Below are experts of layer 7 (counted from 0) of a mixture-of-experts language model. Rows are named router (the router's row for the expert), up (a neuron's input weights, with its number), down (a neuron's output weights, with its number) and show model dimensions 0-127. Each number is 200 + 30 x the weight over its row's rms, rounded and kept within 0 to 999.
Before each expert's rows: "comes before" lists some tokens at least twice as common just after its tokens as in all text; "comes after" lists some tokens at least twice as common just before its tokens as in all text. This comes from a sample of Wikipedia text that the model never trained on. Tokens count by the router's weight.

# expert 1
comes before: "- ", "the ", "s ", "The ", "In ", "first "
comes after: "|", "\n", "'", ")", ".", "=="
router,149,186,231,196,209,280,181,141,202,242,159,201,155,143,201,188,204,263,302,195,198,141,265,230,216,186,215,202,212,195,199,152,177,205,217,215,169,223,237,186,170,243,200,207,202,217,234,226,159,183,196,209,154,194,235,203,278,248,192,191,172,199,223,192,217,211,225,141,214,190,176,178,197,209,168,187,163,228,149,215,189,209,171,236,209,186,216,166,207,161,151,159,175,226,227,218,200,168,174,207,198,189,193,168,211,184,163,218,242,183,203,216,204,220,231,206,146,225,201,251,172,189,220,194,223,195,173,204
up16,224,194,276,174,209,241,221,216,196,228,178,182,187,153,244,269,146,235,204,185,198,188,197,232,186,201,131,157,197,179,187,138,158,235,199,235,199,251,215,195,192,223,237,141,157,193,178,235,193,162,175,233,246,235,214,223,222,217,180,194,194,175,221,197,197,189,208,146,183,215,227,215,169,177,175,240,201,228,210,228,160,196,217,161,237,202,165,209,198,219,196,216,212,179,170,193,227,197,222,282,207,176,190,130,210,228,198,205,111,174,184,148,211,251,162,191,173,179,192,213,235,213,204,197,191,218,182,213
down16,200,191,210,196,206,285,223,209,242,207,202,241,212,155,226,174,147,178,190,223,167,185,211,193,168,178,201,207,189,207,191,231,178,229,203,199,193,207,197,175,202,224,235,211,202,161,211,219,194,243,230,168,222,172,234,226,182,189,192,196,209,172,174,150,233,239,192,173,152,263,154,233,203,138,189,179,227,199,185,211,248,207,123,185,195,203,181,246,264,196,192,166,198,177,191,211,151,192,141,227,249,158,226,193,176,221,221,225,214,206,218,196,135,207,216,258,178,275,188,227,147,146,219,227,169,169,229,197
up17,209,206,297,203,203,179,152,197,197,253,216,192,173,197,190,177,213,191,198,187,178,157,229,244,173,167,229,228,196,222,257,193,247,300,182,189,189,225,141,182,251,221,226,192,235,223,186,161,187,193,196,174,178,198,176,145,194,229,251,194,131,235,176,187,186,187,226,178,201,208,175,227,166,271,187,234,214,230,157,201,174,196,187,216,224,237,206,191,224,235,151,204,203,212,211,218,179,190,194,180,187,176,153,212,235,225,227,161,215,185,137,228,226,230,249,147,185,240,191,215,187,178,211,223,186,202,217,221
down17,189,177,142,221,206,204,204,197,190,194,149,204,164,233,172,181,154,210,202,174,132,246,205,177,157,234,167,167,141,167,196,203,147,148,222,196,197,201,205,187,236,191,197,216,120,198,185,246,215,203,184,211,183,225,261,188,220,212,236,180,202,187,251,207,211,182,197,207,185,215,199,181,183,232,261,195,259,225,237,194,192,179,239,298,175,183,200,184,181,239,224,178,170,155,194,186,219,243,204,171,218,227,274,210,196,188,206,204,212,201,185,145,211,143,204,197,210,202,213,246,180,184,222,220,187,277,195,197
up18,235,195,174,199,169,208,197,239,147,230,178,244,183,210,205,224,222,204,162,198,187,240,226,184,160,199,230,234,185,233,194,230,148,191,158,262,192,223,172,196,194,197,228,208,163,194,132,191,165,230,219,221,188,162,215,159,181,205,225,229,221,186,163,184,228,252,180,198,163,183,188,106,169,162,188,236,188,268,231,161,217,159,236,203,188,200,197,203,165,201,200,188,212,209,163,201,171,206,221,212,197,227,186,114,193,247,234,186,181,191,189,194,196,210,200,189,217,111,188,196,161,208,250,167,230,206,254,154
down18,239,200,186,182,194,212,227,173,205,224,206,182,198,145,111,234,164,160,178,201,174,183,150,206,182,198,198,113,231,120,216,157,175,257,223,230,262,214,180,166,223,216,199,170,215,127,242,174,214,176,229,194,176,191,183,210,223,253,158,224,181,186,213,230,179,214,145,218,202,213,160,229,207,227,182,227,201,184,199,220,213,177,182,221,233,217,206,175,223,226,238,175,144,209,199,257,200,175,219,167,212,228,185,208,196,188,189,197,228,204,239,194,165,212,250,151,188,254,163,201,217,211,238,193,237,236,192,210
up19,233,216,213,165,240,233,224,188,212,211,172,261,189,216,167,214,179,166,192,233,193,187,184,220,229,194,239,166,185,200,171,175,207,221,188,171,208,240,172,168,236,175,228,182,202,208,233,197,247,178,188,184,210,232,262,206,247,229,111,219,164,178,186,188,126,218,249,176,255,202,174,172,198,194,213,210,241,243,211,213,203,169,172,200,234,142,221,238,171,156,205,209,191,179,235,183,242,213,156,212,181,150,254,177,184,198,227,248,228,154,245,182,241,219,197,195,154,223,140,216,190,188,244,223,225,187,167,225
down19,177,196,133,228,264,198,182,148,172,242,276,237,248,172,198,219,208,212,201,233,175,216,235,185,176,176,182,98,246,200,228,222,176,234,186,202,221,173,202,193,155,231,195,151,199,223,197,233,157,224,167,194,236,153,236,250,194,231,180,156,225,257,195,177,176,171,194,200,232,218,184,185,213,218,236,194,230,229,244,178,226,225,185,151,188,170,190,228,188,241,193,195,200,209,219,164,135,201,203,156,162,231,208,190,174,211,161,208,203,230,160,148,199,183,207,185,209,165,219,178,194,208,177,229,198,189,246,198
up20,177,238,168,186,170,226,190,167,155,196,158,177,180,207,202,189,172,245,224,172,164,197,156,201,150,178,209,194,175,183,194,176,214,203,184,197,213,223,156,273,207,228,183,202,205,237,166,185,164,195,216,210,203,193,182,212,226,152,215,285,234,145,198,206,243,200,199,141,208,244,130,195,261,176,180,205,227,262,212,164,244,262,199,240,216,224,132,241,219,212,211,188,176,185,185,221,197,231,217,208,191,179,200,174,186,144,218,189,229,140,194,228,166,204,217,207,185,200,190,268,153,185,187,194,227,168,203,228
down20,158,208,177,183,217,182,258,218,172,180,159,191,261,196,159,208,162,182,200,169,205,243,239,181,190,183,181,223,193,157,190,213,216,163,162,244,211,174,173,218,189,155,296,167,200,184,176,211,209,204,215,186,217,207,208,209,229,138,219,194,171,213,223,193,183,161,247,224,134,200,213,178,133,211,229,170,197,202,203,199,193,194,220,204,165,267,168,207,224,248,273,207,150,170,203,210,201,164,252,219,188,190,229,205,221,200,226,164,204,146,171,182,198,229,208,213,169,212,217,283,195,252,237,202,227,206,185,175
up21,189,188,236,269,154,229,161,227,216,174,171,165,207,235,221,210,215,224,212,174,165,225,156,215,212,177,203,252,169,182,195,192,224,231,178,216,191,228,204,172,142,209,221,204,210,201,231,169,223,201,174,147,175,259,193,191,226,208,197,268,225,189,176,140,227,190,185,217,191,156,179,198,181,225,209,170,198,248,211,199,220,246,257,184,197,197,189,164,177,222,220,199,197,179,142,236,205,175,226,193,133,209,217,189,281,160,224,205,207,228,212,247,223,176,187,227,188,188,133,214,190,217,154,166,164,123,227,166
down21,220,238,188,254,224,167,185,179,209,178,234,188,159,218,227,159,237,158,163,164,173,212,203,162,222,238,233,168,203,199,261,128,200,194,173,125,209,175,225,232,230,170,228,276,171,186,187,203,213,202,214,245,185,204,234,209,226,146,136,205,176,178,208,178,171,245,236,198,233,217,221,184,218,181,175,204,215,223,140,215,206,221,206,162,165,176,203,200,226,208,213,233,226,227,190,219,162,227,218,225,175,214,192,207,164,183,163,183,215,211,228,149,196,209,206,176,188,148,219,218,185,126,140,183,233,173,248,214
up22,225,216,218,173,261,143,240,207,234,151,208,233,224,275,162,185,196,196,144,210,218,224,195,189,163,210,223,179,194,222,206,209,185,168,168,194,199,193,237,256,194,219,220,232,196,200,215,218,194,224,150,202,167,162,249,196,177,257,195,238,185,117,165,210,258,156,117,201,201,191,199,197,204,180,221,185,148,134,190,190,181,213,253,214,183,207,214,142,228,202,188,190,237,220,219,196,223,220,187,158,212,256,185,184,187,236,169,173,231,169,225,189,160,185,177,234,188,189,176,189,191,201,199,261,234,175,215,192
down22,189,199,199,216,217,150,184,194,215,215,231,157,190,260,240,229,195,237,172,182,213,209,221,204,198,250,164,217,218,164,153,199,236,200,215,230,207,239,226,197,232,227,165,180,201,226,155,213,197,174,212,192,197,188,158,212,184,184,197,196,200,212,170,180,143,159,238,178,218,150,223,223,187,233,176,210,266,266,195,224,135,260,226,146,238,186,191,220,137,150,197,202,229,200,209,191,277,171,153,211,170,169,167,199,235,194,180,170,182,231,179,203,199,233,200,193,216,137,237,182,237,233,195,217,220,127,211,217
up23,187,225,201,216,246,170,210,213,221,227,278,205,211,217,218,175,167,267,234,189,225,258,190,182,201,176,199,229,210,179,174,194,195,186,168,158,214,191,150,207,220,294,197,158,252,176,223,217,202,210,197,191,251,225,164,215,224,213,235,166,213,236,172,211,223,227,207,150,203,161,192,232,154,203,248,199,198,200,171,201,198,171,180,200,231,188,242,215,193,191,195,194,201,175,112,249,224,276,151,192,163,221,179,201,223,227,211,180,228,208,177,233,202,220,150,218,166,186,207,214,134,156,242,199,190,167,204,223
down23,195,243,191,197,226,233,181,247,221,249,164,190,182,243,179,202,149,158,132,236,249,197,183,163,198,264,188,204,183,168,214,177,222,196,217,177,264,205,197,244,233,170,185,225,142,194,199,254,178,177,257,195,186,181,168,222,181,176,179,226,226,194,161,182,186,171,192,241,183,209,203,208,185,129,157,210,152,161,202,248,187,218,258,188,203,189,192,209,187,186,225,154,239,172,143,227,165,220,205,226,176,165,208,164,202,219,207,188,219,192,242,259,221,216,195,189,199,246,190,191,225,255,197,202,241,185,248,232

# expert 2
comes before: "| ", ": ", "–", ".", "|", " "
comes after: "| ", "\n", "- ", "201", "–", "."
router,217,197,195,213,218,202,237,152,310,173,189,199,229,279,210,176,195,158,205,171,197,203,195,209,206,230,138,196,178,214,180,236,196,197,209,185,255,164,201,171,192,176,179,212,196,225,156,199,192,241,250,159,213,274,186,185,176,212,220,186,272,184,218,213,189,219,185,232,197,197,209,227,225,172,221,204,254,125,204,205,180,246,215,165,170,196,217,220,208,196,136,245,174,165,210,199,152,182,181,184,242,238,195,186,187,139,188,225,256,196,223,215,205,224,173,175,208,203,181,194,206,239,179,240,186,203,144,199
up16,191,197,223,167,214,201,222,177,237,185,141,220,188,204,197,182,219,166,229,150,198,217,124,186,230,229,199,197,188,162,258,201,264,185,231,212,268,225,199,250,188,205,199,194,181,144,227,168,188,207,191,184,207,224,199,191,207,193,200,235,209,229,200,234,155,167,221,175,111,188,198,211,233,181,193,171,226,166,220,176,206,210,193,203,240,280,177,229,173,197,181,184,247,189,217,238,193,244,192,243,198,190,242,210,223,226,210,209,247,144,182,213,158,204,162,186,240,185,139,221,158,183,208,265,161,186,165,165
down16,183,196,198,230,170,173,233,180,149,229,211,159,161,181,227,257,218,155,154,190,162,152,240,131,177,163,223,185,197,215,248,208,243,187,257,199,256,156,194,213,163,196,175,202,204,229,175,170,199,194,196,219,219,191,223,173,175,199,187,167,184,178,142,210,246,170,181,179,177,239,200,216,187,191,215,189,252,219,205,187,195,223,285,202,140,248,186,162,285,206,206,186,161,151,206,219,228,231,243,201,189,220,223,225,163,162,190,211,199,203,192,235,202,213,194,219,197,193,252,233,197,257,225,190,184,178,229,195
up17,155,189,198,210,176,186,313,180,160,236,189,235,180,182,203,176,216,192,201,224,173,202,184,193,156,199,237,209,236,240,179,173,163,207,214,229,172,180,176,183,169,225,215,217,188,192,207,171,167,214,185,149,227,193,146,213,171,183,159,214,151,212,171,168,221,187,151,190,168,219,269,204,217,189,247,238,189,190,266,179,197,215,180,224,261,238,221,188,204,219,207,234,187,204,207,225,154,150,204,248,144,229,206,208,200,139,191,259,203,224,160,208,199,202,227,196,256,164,227,171,199,175,229,179,184,243,244,187
down17,189,184,93,188,194,174,217,202,197,164,198,215,221,187,197,235,176,176,163,123,186,197,221,194,198,218,243,250,218,179,224,229,150,194,212,195,196,165,169,169,146,165,217,213,223,176,236,254,174,201,191,187,233,203,179,220,192,204,179,228,200,223,162,210,231,191,209,227,152,245,197,237,210,191,241,203,224,160,200,171,222,192,255,225,150,215,225,260,181,145,224,193,211,154,230,166,189,269,190,281,219,206,192,232,204,199,173,206,182,206,178,180,230,202,185,145,173,203,210,274,221,214,237,199,178,190,174,187
up18,210,138,215,165,188,176,186,173,211,218,215,226,215,207,200,181,240,248,198,203,202,240,207,234,171,176,167,264,204,234,205,219,204,165,182,205,234,183,160,247,139,165,226,250,207,261,174,209,177,147,234,200,205,186,198,182,179,287,245,227,230,215,262,162,180,227,211,152,185,237,195,237,204,219,149,215,209,202,189,205,170,238,211,274,182,200,170,184,234,218,220,270,218,249,182,237,174,198,210,184,212,180,179,193,237,209,230,127,181,195,217,196,213,186,211,232,222,225,172,209,190,151,230,204,175,181,209,176
down18,205,122,230,231,210,187,189,223,142,194,217,229,224,241,197,184,184,178,157,234,217,196,200,206,176,192,186,239,148,268,223,222,245,237,219,254,203,228,173,149,195,170,233,228,251,182,139,171,178,183,208,210,173,195,162,207,230,197,144,189,222,207,218,205,158,198,261,254,195,186,188,199,210,268,165,210,163,170,179,217,216,224,227,206,166,177,195,221,238,194,125,241,206,262,168,206,210,166,119,174,168,244,205,180,203,192,213,178,232,196,211,220,181,188,189,173,218,202,226,188,201,191,239,174,194,212,187,223
up19,195,168,191,220,198,181,182,154,196,223,210,154,175,199,193,183,214,206,185,194,174,206,234,193,248,197,215,188,156,168,188,181,218,214,119,168,171,251,245,217,176,181,198,191,230,248,244,219,192,221,205,185,212,215,219,208,194,245,227,212,198,217,225,167,193,195,160,181,155,208,187,174,160,232,192,187,211,274,203,191,209,225,211,266,172,135,249,227,190,209,241,238,250,240,153,227,181,235,215,215,223,248,183,233,218,156,204,205,177,204,141,170,196,194,151,228,135,174,195,205,226,214,148,182,247,166,176,274
down19,241,136,224,179,241,199,174,224,189,205,224,180,214,200,159,149,199,231,174,238,176,195,141,177,213,241,168,192,171,170,187,242,220,167,163,219,206,183,214,199,226,240,206,244,182,233,226,161,237,229,189,237,207,186,211,181,174,230,174,225,171,189,224,241,205,211,165,191,221,211,168,229,200,151,221,225,139,185,271,201,215,231,208,227,214,178,194,216,153,200,228,215,205,181,176,232,246,264,205,210,218,170,186,216,165,185,285,214,171,232,172,192,204,188,139,144,173,176,177,181,182,168,188,240,192,148,214,265
up20,198,125,260,171,190,159,180,210,223,229,193,197,138,209,207,194,224,218,193,204,125,186,125,180,272,188,220,205,200,254,160,246,187,239,189,181,203,169,185,235,215,159,237,185,216,189,215,218,195,152,246,220,142,184,189,169,212,225,183,264,245,214,225,196,163,194,212,230,171,190,194,201,200,210,195,254,187,220,193,132,183,252,193,226,201,167,223,193,191,201,204,236,204,166,182,237,195,190,224,196,185,224,161,204,169,199,170,169,192,225,188,171,244,183,205,211,174,220,158,192,182,171,246,166,209,134,249,190
down20,211,200,221,160,228,242,200,246,177,219,213,182,187,201,206,206,190,218,181,214,250,238,182,228,176,183,212,212,250,232,180,179,105,246,224,218,155,223,177,276,261,187,175,208,235,171,206,194,217,238,172,209,155,197,135,199,209,243,173,219,231,200,158,201,208,168,193,192,173,217,222,181,157,174,205,200,234,246,156,208,208,220,160,139,198,182,245,229,203,194,174,213,187,223,173,162,212,181,290,175,173,160,171,166,178,239,157,247,179,166,203,198,202,186,235,174,176,252,187,184,229,183,199,213,198,216,191,179
up21,183,221,227,184,194,229,169,201,189,182,198,206,190,208,161,206,229,113,192,135,199,260,152,235,116,165,167,229,186,211,179,209,244,242,173,187,216,208,137,189,214,206,217,189,211,197,226,249,193,244,200,186,242,203,246,179,228,167,215,176,188,231,154,210,209,213,185,203,239,202,252,216,245,191,190,171,240,197,185,207,203,238,188,190,184,176,168,203,165,216,131,193,160,158,185,224,176,156,189,205,156,208,223,157,193,224,196,225,210,166,142,196,173,237,253,150,239,217,191,175,204,239,239,182,179,170,215,237
down21,195,223,239,184,175,166,198,173,214,150,205,230,174,164,194,187,184,152,257,210,214,177,228,192,237,186,250,237,148,188,199,224,223,179,261,168,186,194,216,162,188,176,172,245,193,208,236,177,185,210,179,247,208,153,192,214,201,244,194,158,238,214,222,164,216,249,212,217,208,205,159,185,191,150,218,165,235,149,244,197,224,214,204,223,165,224,197,172,173,230,213,243,201,178,211,198,158,170,161,235,174,187,175,238,194,106,201,242,238,281,183,205,208,142,206,199,194,239,205,232,239,207,193,191,253,173,171,209
up22,172,164,189,163,226,191,232,138,197,272,208,237,204,214,111,212,212,206,178,236,190,222,190,160,154,170,194,213,173,224,189,156,182,183,186,174,236,227,166,134,246,184,194,227,216,174,213,167,227,205,282,220,213,197,213,221,206,258,155,190,211,188,168,237,209,203,163,160,154,219,209,206,224,173,189,207,179,212,163,264,185,241,164,195,190,166,187,220,211,220,193,209,179,158,189,219,195,212,257,242,242,205,227,163,236,215,188,143,160,162,208,199,192,200,211,209,216,154,225,185,201,217,226,225,225,221,158,150
down22,243,231,171,232,207,214,156,165,172,194,199,204,190,247,222,166,181,204,222,231,246,203,236,179,192,230,228,169,177,217,230,200,181,238,233,204,151,218,253,240,225,162,164,183,225,169,157,212,214,228,196,95,180,116,177,202,192,146,218,209,226,221,211,180,166,169,208,226,158,198,174,221,168,234,145,188,236,218,190,231,187,185,212,174,148,210,241,237,220,271,190,216,204,125,172,235,210,182,206,176,170,216,230,219,213,244,199,182,201,192,229,192,218,210,165,191,224,211,218,165,217,227,211,226,182,194,183,154
up23,202,230,229,241,214,175,196,214,198,165,264,171,199,200,158,194,217,203,188,233,190,166,176,245,161,223,236,225,194,198,240,208,195,207,236,209,135,163,210,184,223,218,179,173,215,149,226,186,163,183,151,209,190,191,191,203,202,166,165,190,205,186,223,167,175,214,174,169,153,214,201,205,191,242,187,182,193,235,204,177,196,211,252,262,220,211,142,190,231,236,134,216,231,223,240,202,156,215,224,167,230,206,185,208,201,253,172,136,187,190,189,218,229,174,269,147,232,203,141,212,159,238,227,227,208,112,181,222
down23,243,125,167,271,214,174,209,202,193,236,176,126,235,194,218,156,166,208,230,198,189,218,163,130,225,207,220,174,248,180,196,153,253,250,200,209,187,193,164,182,196,195,155,190,186,153,158,160,192,203,234,188,163,228,169,207,177,182,186,217,192,215,200,231,210,221,206,248,195,152,221,195,202,227,180,211,248,214,213,274,202,236,188,195,214,215,196,267,156,169,233,194,174,215,178,217,206,170,220,181,188,194,137,245,188,229,179,209,238,207,207,197,191,214,149,184,169,214,252,198,239,205,192,215,264,213,203,227

# expert 7
comes before: "the ", "a ", "his ", "he ", "be ", "an "
comes after: ", ", ". ", "\n\n", "was ", "is ", "as "
router,196,230,186,174,213,189,161,202,182,249,139,205,192,157,184,224,124,163,143,177,197,208,196,179,151,206,184,116,141,208,193,202,190,201,218,189,200,221,124,201,218,218,230,175,238,188,262,215,237,177,206,222,178,175,249,190,251,190,194,217,211,181,206,178,204,190,126,152,233,210,178,204,201,216,202,188,152,214,210,220,244,155,213,254,238,194,191,186,213,231,237,180,239,207,176,234,203,198,240,260,160,210,168,209,175,203,261,198,179,146,231,212,231,201,211,232,190,225,184,219,187,245,197,165,230,194,194,221
up16,197,183,222,182,160,179,185,156,183,176,202,185,244,156,206,264,163,193,226,209,203,215,264,229,277,229,198,212,252,167,185,177,181,242,135,227,228,190,173,154,155,208,156,223,221,164,188,192,173,219,234,225,192,209,216,204,229,221,183,185,193,141,214,208,200,225,185,211,201,183,203,171,176,223,222,132,190,164,190,180,164,219,235,205,202,237,223,253,178,219,199,235,173,198,213,197,195,218,117,192,263,213,178,161,167,215,191,180,158,223,171,168,110,222,231,185,174,199,210,226,200,188,200,181,217,225,154,175
down16,219,165,203,157,219,211,254,171,192,255,204,216,206,220,143,221,153,188,263,198,218,153,166,191,208,186,192,187,159,197,236,257,166,203,154,220,171,188,166,184,177,183,127,216,208,182,176,146,235,213,200,198,218,167,235,234,212,152,226,220,238,263,204,203,181,189,217,202,168,250,169,180,249,195,224,138,255,144,177,182,218,225,222,154,199,216,209,183,205,218,196,197,195,207,143,212,235,178,186,262,248,213,221,202,210,224,146,217,248,236,187,238,168,210,236,211,181,209,233,207,176,162,219,197,192,183,184,191
up17,215,214,187,244,183,194,166,223,274,232,220,185,256,216,247,204,206,251,228,245,176,194,217,220,189,194,181,218,205,185,178,204,239,199,234,210,228,192,164,206,208,235,195,210,201,245,215,131,184,204,199,188,204,153,209,172,184,273,240,225,244,188,154,215,180,213,203,208,184,186,236,152,139,210,164,201,181,195,214,227,228,157,170,148,193,241,183,206,228,165,212,208,188,217,297,232,162,216,265,173,171,196,194,184,207,161,191,243,229,183,191,240,192,230,228,196,175,212,208,183,172,196,134,255,165,232,216,205
down17,168,199,189,226,231,170,145,170,159,185,172,263,135,166,180,187,174,186,240,216,190,198,199,212,209,208,188,232,195,223,238,175,196,150,202,217,159,197,211,215,236,173,209,248,237,187,198,240,221,168,239,237,229,219,181,197,212,208,158,194,183,177,246,153,204,180,175,187,177,221,208,248,242,231,215,265,230,226,211,202,221,111,201,233,200,171,188,186,248,251,187,175,221,199,250,229,221,215,148,229,222,223,183,154,165,167,201,221,187,216,222,195,263,169,172,170,182,221,192,197,202,160,191,165,252,225,161,149
up18,200,176,216,176,181,218,212,192,193,191,237,165,276,200,276,149,198,189,183,201,172,197,209,192,187,172,248,160,219,188,259,185,204,197,165,178,210,163,200,137,204,198,188,190,195,211,200,251,221,244,174,220,165,207,157,153,162,218,280,220,210,195,183,291,208,230,161,206,194,238,192,181,191,175,199,237,153,212,218,248,156,232,194,227,210,205,241,220,198,174,234,219,178,232,185,190,236,253,200,223,174,131,210,200,224,185,223,153,189,195,206,225,176,207,170,208,222,162,218,176,210,212,165,169,153,250,240,189
down18,192,238,193,180,214,191,209,176,165,174,235,215,186,194,260,255,187,163,178,244,204,247,239,231,167,212,118,203,194,208,205,164,237,216,263,259,255,191,193,230,203,236,193,238,180,242,186,179,216,190,182,174,231,182,188,144,177,212,197,190,198,213,195,191,187,205,186,165,226,187,241,172,200,181,203,180,189,246,224,174,152,215,259,218,189,163,227,123,226,206,177,215,174,221,190,201,232,210,258,141,173,183,245,168,177,208,212,166,151,182,153,217,219,224,164,159,168,200,209,167,238,241,209,227,204,166,187,238
up19,227,125,229,240,244,180,196,137,212,196,159,189,197,223,207,204,209,211,210,200,206,133,206,199,202,247,193,209,159,179,199,192,224,158,244,155,233,203,228,288,244,197,174,165,233,171,216,189,161,198,172,188,191,178,164,272,223,189,242,164,205,165,226,166,176,251,187,206,191,216,239,184,216,181,165,201,201,216,221,224,167,248,244,207,220,192,212,188,236,229,199,186,241,267,182,231,156,239,202,203,254,250,206,198,233,174,195,136,219,169,175,212,183,207,152,209,192,210,201,216,232,205,199,193,213,253,175,180
down19,254,198,175,240,238,178,223,135,189,198,219,163,194,239,181,206,238,205,192,187,218,224,234,212,199,225,141,221,208,232,179,183,228,184,168,177,200,161,232,213,170,152,213,213,142,181,252,244,230,216,243,201,217,180,175,164,158,173,238,200,249,181,206,180,177,158,159,210,262,241,186,169,186,224,234,186,186,211,251,212,174,277,244,183,207,197,198,221,194,187,183,169,192,219,216,186,148,186,210,205,236,137,254,181,185,253,235,215,140,170,182,231,193,183,210,218,186,170,234,215,216,220,184,169,174,162,235,161
up20,190,197,178,186,169,219,161,136,194,198,202,212,213,190,199,218,194,254,194,200,172,209,220,149,220,204,215,188,188,195,210,200,221,174,244,211,227,223,200,127,232,160,200,168,217,195,222,209,191,187,201,170,190,213,139,166,212,195,184,256,187,206,187,263,250,163,217,236,186,152,174,184,203,215,217,226,205,156,178,257,153,213,183,185,220,214,181,205,203,206,211,218,126,173,243,235,141,183,180,208,122,204,205,196,229,223,174,205,176,176,257,212,186,181,200,164,177,182,202,187,140,188,214,326,184,193,220,173
down20,177,172,214,163,151,197,166,255,192,209,230,158,192,244,235,195,260,202,187,229,186,202,202,219,174,211,216,210,219,184,181,179,220,177,157,249,155,189,188,197,156,235,217,196,210,250,205,165,166,164,212,216,221,268,216,167,229,197,185,192,180,189,222,225,239,190,189,165,197,110,240,214,156,198,207,195,186,262,190,177,254,195,153,198,178,183,175,220,202,135,238,223,188,184,157,208,191,229,222,226,252,225,212,194,169,197,180,182,196,205,184,167,247,253,188,206,239,198,205,150,207,233,171,186,218,291,181,168
up21,215,203,168,172,203,138,216,246,237,220,204,244,188,167,189,260,191,241,246,201,171,265,210,231,199,196,151,260,212,178,225,200,201,215,158,205,234,252,210,182,171,244,144,176,172,193,224,237,210,208,196,175,181,154,202,208,233,174,214,229,213,232,180,217,181,178,184,176,215,253,141,253,214,174,227,215,192,237,205,191,255,221,197,232,159,153,175,221,248,172,235,241,190,196,185,214,225,190,178,245,196,248,206,183,164,213,256,212,228,159,171,162,193,226,204,201,185,279,225,221,226,194,189,175,193,173,167,210
down21,182,194,201,239,241,271,244,207,162,266,191,180,217,261,241,164,246,204,167,216,211,172,200,172,203,256,194,169,206,192,195,173,212,154,204,207,220,168,162,227,194,207,233,235,186,215,187,175,243,210,150,222,222,248,190,199,222,171,193,158,159,218,177,212,238,197,247,197,192,165,230,180,199,189,201,154,166,174,237,186,187,179,206,145,228,228,192,208,169,286,196,159,154,148,244,192,176,191,160,180,196,175,204,171,197,225,204,186,190,271,227,243,191,192,185,211,159,159,166,244,202,224,249,219,181,202,199,174
up22,166,188,193,213,189,189,156,178,160,236,226,185,206,217,244,200,211,228,210,234,189,155,181,155,166,188,216,179,177,165,210,228,162,227,246,138,223,177,190,216,132,184,202,213,213,163,175,169,213,212,167,235,232,208,234,216,191,212,149,208,191,167,163,167,173,229,215,185,205,193,208,206,195,213,226,216,245,239,173,240,215,199,164,220,209,187,221,193,182,221,185,154,167,175,240,216,209,213,253,205,182,186,227,140,170,161,228,259,203,193,156,237,188,184,177,141,281,230,215,224,184,197,263,283,206,163,191,252
down22,190,226,124,211,184,208,241,235,177,221,268,130,236,211,207,246,227,252,168,152,245,223,219,248,197,164,169,247,194,201,209,235,226,150,210,197,224,243,220,220,199,187,142,238,165,210,236,174,206,203,183,199,168,204,183,160,199,205,215,210,189,210,275,203,154,207,220,157,223,160,237,101,165,185,164,210,208,222,195,157,173,230,202,204,229,232,188,187,162,191,165,203,182,173,190,227,238,193,195,200,238,181,176,205,171,176,229,210,246,162,189,199,174,194,187,207,213,169,227,191,220,241,203,220,185,159,202,191
up23,226,176,131,173,185,249,254,172,188,201,151,196,187,155,123,163,173,125,160,216,170,237,282,156,224,194,192,208,204,208,195,221,162,206,238,199,198,192,207,235,189,210,214,167,188,198,123,194,198,213,206,194,225,225,227,217,151,185,238,200,216,164,187,199,194,191,209,209,239,157,196,165,157,230,253,240,224,166,178,220,207,190,215,184,211,237,240,193,224,160,229,232,199,165,226,264,163,176,182,228,242,238,185,215,166,190,184,209,214,175,218,194,212,223,266,262,186,195,218,206,200,217,192,213,163,210,203,216
down23,122,186,226,169,212,167,203,218,197,214,198,224,231,209,189,190,177,207,183,235,263,153,134,244,223,208,238,192,147,199,258,207,186,208,212,231,250,183,183,221,201,167,220,216,228,201,207,190,224,172,148,174,176,205,242,158,196,196,229,197,216,165,215,129,213,229,137,257,169,196,173,184,254,192,168,187,170,230,245,206,211,177,215,211,208,214,156,192,189,250,179,287,212,170,235,232,249,166,167,160,158,229,143,196,195,187,220,197,187,215,190,216,225,181,202,203,248,234,172,213,211,201,207,198,223,183,194,165